From a checkpoint of a small mixture-of-experts model trained on Wikipedia.
Size: 8 layers, width 384, vocabulary 16384, 81.8M parameters.
Experts: 96 experts in each of 8 layers, 80 squared ReLU neurons an expert.
Training: a variant of Muon for the experts, 245M tokens, 4009 steps.
Below are experts of layer 5 (counted from 0) of a mixture-of-experts language model. Rows are named router (the router's row for the expert) and show model dimensions 320-383. Each number is 200 + 20 x the weight over its row's rms, rounded and kept within 0 to 999.
After each expert's rows: a language model's description of what the expert responds to; "comes before" lists some tokens at least twice as common just after its tokens as in all text. This comes from a sample of Wikipedia text that the model never trained on. Tokens count by the router's weight.

# expert 27
router,175,193,182,217,201,215,181,209,198,192,201,158,201,215,196,197,214,233,189,206,187,202,209,206,194,191,170,190,202,221,183,209,204,207,145,201,214,206,181,167,193,160,210,202,212,215,201,229,191,189,223,197,194,200,212,195,168,222,220,175,214,184,188,160
It responds to: Sports scores, results
comes before: "–", " |", "0", "1", "2", ";"

# expert 48
router,184,212,146,252,199,248,182,226,222,220,205,195,216,211,216,209,171,188,203,224,162,237,196,216,220,200,153,220,214,205,196,203,172,215,202,234,212,204,197,189,191,161,200,200,220,212,173,186,195,200,216,221,167,212,182,206,204,214,201,218,230,200,206,165
It responds to: Table and infobox starts
comes before: "-", " ", ":", " |", "|", " •"

# expert 25
router,177,245,198,266,210,186,208,229,220,230,198,195,187,204,159,196,182,193,217,229,178,217,191,244,170,195,189,173,193,203,191,224,181,196,186,220,199,169,210,171,212,192,187,207,229,187,192,200,207,194,195,229,164,199,211,205,192,200,194,200,191,201,217,189
It responds to: Plural subjects and auxiliaries
comes before: " were", " are", " be", ",", " have", " was"

# expert 50
router,187,221,183,226,198,213,204,207,210,201,206,182,229,249,226,177,218,182,180,224,187,201,229,236,215,204,161,208,190,200,189,188,153,214,206,245,189,203,223,165,205,200,192,211,199,224,208,169,189,203,202,207,178,231,218,199,219,193,211,184,223,211,221,199
It responds to: Infobox field labels
comes before: ":", ";", "\n", " /", " by", "):"

# expert 13
router,189,207,179,211,222,213,198,230,236,189,209,190,206,207,180,227,180,213,218,232,158,196,209,241,182,219,186,168,187,217,194,173,141,232,177,199,231,193,191,208,204,177,206,189,216,184,211,198,197,178,207,177,174,221,228,191,223,194,197,181,240,208,188,197
It responds to: Clause connectors
comes before: " the", " he", ",", " it", " that", " a"

# expert 38
router,177,195,221,205,203,220,226,247,192,180,191,171,177,201,180,195,177,210,200,227,195,208,204,216,229,209,170,198,227,227,199,202,183,189,191,220,209,192,207,204,204,197,203,183,237,225,179,200,196,205,209,209,219,192,211,188,213,191,186,199,223,191,207,202
It responds to: Sports results tables
comes before: " ", " |", ")", " Championships", " m", " Championship"

# expert 46
router,165,235,180,223,231,218,222,210,211,224,191,204,227,227,178,197,174,181,227,238,200,187,186,235,180,219,162,171,202,193,203,207,187,218,195,197,201,190,236,188,179,167,192,222,211,175,172,208,203,200,231,205,171,205,201,176,187,236,168,195,202,234,241,217
It responds to: Surname endings
comes before: ",", " (", " |", "\n", " =\n\n", " –"

# expert 23
router,172,235,191,212,202,191,184,231,205,191,171,210,188,192,171,223,202,176,199,207,177,202,236,191,181,207,171,179,172,197,129,224,175,223,215,211,202,198,213,196,206,200,152,207,184,191,180,211,201,204,206,236,199,199,216,189,155,185,208,165,215,227,239,154
It responds to: Place names in addresses
comes before: ",", "\n", " and", " York", " County", ".\n\n"

# expert 12
router,163,204,200,251,198,210,188,191,211,177,220,182,183,208,214,201,186,185,183,208,165,218,216,206,215,213,168,224,220,228,170,186,141,198,171,220,203,205,170,180,211,148,182,198,211,237,185,181,221,204,193,194,194,202,211,179,217,210,194,195,224,214,217,202
It responds to: Table cells and dates
comes before: " ", "|", " —", " —;", " Total", " −"

# expert 31
router,179,220,181,216,195,211,233,200,225,206,179,165,204,206,175,212,182,223,194,236,192,203,259,214,177,186,177,208,188,202,187,199,179,206,189,186,218,204,207,188,203,203,163,207,220,183,200,189,221,203,228,217,207,234,238,161,204,192,197,180,205,208,199,179
It responds to: Event and relation nouns
comes before: " of", " in", " to", ",", " with", "."

# expert 42
router,164,206,206,252,198,204,211,217,183,214,212,203,216,204,182,200,167,206,198,217,187,212,199,217,219,211,173,212,236,225,190,230,181,183,197,200,193,199,195,176,201,204,178,198,188,200,160,175,201,178,189,182,196,187,214,188,157,210,184,196,227,197,200,175
It responds to: Numbers and quantities
comes before: "0", ".", "%", "1", "00", "2"

# expert 32
router,172,211,208,220,210,234,208,219,202,190,192,189,196,222,190,232,201,197,202,198,206,196,203,222,194,212,165,168,225,209,201,192,173,220,189,222,196,167,203,186,183,175,198,203,207,199,182,212,170,212,203,196,183,185,216,157,200,220,200,181,216,213,228,210
It responds to: Taxon and name endings
comes before: "\n", " |", " (", ";", ",", " –"

# expert 0
router,177,212,202,223,207,213,197,215,189,237,218,213,189,196,187,191,187,208,185,214,206,198,186,236,173,229,175,166,204,186,172,167,206,238,185,224,187,182,182,191,207,183,211,184,200,205,171,212,195,197,217,211,195,194,227,204,223,207,185,210,223,200,203,197
It responds to: Sports-career prepositions, verbs
comes before: " the", " a", " his", " been", " an", " their"

# expert 56
router,180,209,204,243,201,203,200,208,215,200,176,192,216,216,191,206,205,177,203,233,204,218,205,210,238,204,175,183,204,226,168,169,174,209,172,189,187,211,211,166,183,218,159,230,221,216,208,202,171,197,185,223,216,213,220,177,218,196,202,180,223,207,226,190
It responds to: Year endings in citations
comes before: ")", "-", ")\n", "\n", ",", "–"

# expert 36
router,180,225,181,193,200,209,197,194,227,184,206,187,204,201,208,192,196,191,215,202,206,206,223,228,188,179,194,175,208,206,185,207,206,218,222,216,217,197,165,189,157,199,158,207,211,205,199,158,206,187,205,224,181,215,237,165,225,189,213,185,172,208,239,193
It responds to: Commas between items
comes before: " and", " ", " which", " but", "00", " a"

# expert 39
router,184,226,180,217,231,182,223,210,225,230,234,203,192,210,196,186,214,191,207,237,153,211,208,210,219,219,178,198,202,236,191,187,170,175,183,214,218,188,183,200,214,175,168,214,193,206,172,175,202,186,231,209,203,183,237,196,216,211,206,220,213,220,200,175
It responds to: Table cell separators
comes before: " ", " —", " —;", " +", " −", " \""

# expert 15
router,172,202,158,227,183,206,176,203,228,216,201,176,210,223,180,211,177,167,178,208,150,230,220,193,190,217,173,186,219,176,179,181,165,202,159,190,216,188,199,201,200,179,173,188,217,213,178,202,237,193,187,200,204,182,260,181,230,203,213,173,192,235,202,185
It responds to: Time phrases, re- prefix
comes before: " ", "19", " the", " of", "20", " to"

# expert 21
router,182,242,197,199,213,197,200,196,211,184,205,161,212,241,175,190,185,188,189,235,201,190,221,219,209,223,187,197,215,224,176,178,177,185,206,175,206,216,201,143,201,212,149,219,221,211,178,201,202,184,193,191,211,249,241,173,199,198,180,198,192,218,212,188
It responds to: Field and activity nouns
comes before: " and", ",", ".", " in", " of", ".\n\n"

# expert 30
router,178,218,179,221,208,222,209,177,203,195,202,195,177,216,207,211,166,175,196,223,196,233,220,207,193,178,179,185,211,226,181,214,146,201,206,225,212,202,217,168,165,201,205,209,214,194,181,203,212,216,191,177,193,206,191,176,216,177,188,185,199,213,184,189
It responds to: See-also list items
comes before: " in", " of", "\n", "==\n", "|", " =\n\n"

# expert 43
router,171,235,184,214,239,196,195,222,225,217,184,191,222,224,207,174,167,206,179,224,190,205,243,207,200,236,189,205,223,224,211,190,192,191,186,205,180,183,194,180,214,192,179,185,218,215,191,175,198,200,209,191,176,194,203,162,225,182,206,165,202,199,214,174
It responds to: List dashes and sentence ends
comes before: " The", " \"", " In", " He", " It", " This"

# expert 28
router,178,229,177,231,206,204,224,222,217,206,203,182,232,204,169,206,168,212,190,255,166,204,238,228,221,195,183,184,197,215,181,172,184,184,178,199,197,199,226,185,194,193,157,236,239,191,190,198,196,180,199,190,178,215,214,176,195,205,186,177,203,219,201,169
It responds to: Modal verbs
comes before: " |\n", ",", " be", "12", "10", "11"

# expert 40
router,172,258,192,210,208,229,208,198,191,216,204,213,220,220,185,208,210,183,201,196,205,203,213,218,190,206,157,191,194,210,226,205,163,197,149,204,190,186,195,184,196,196,165,216,232,220,178,198,216,170,192,207,197,220,208,203,191,190,213,197,200,231,214,190
It responds to: Space before numbers
comes before: "20", "19", "18", "1", "10", "2"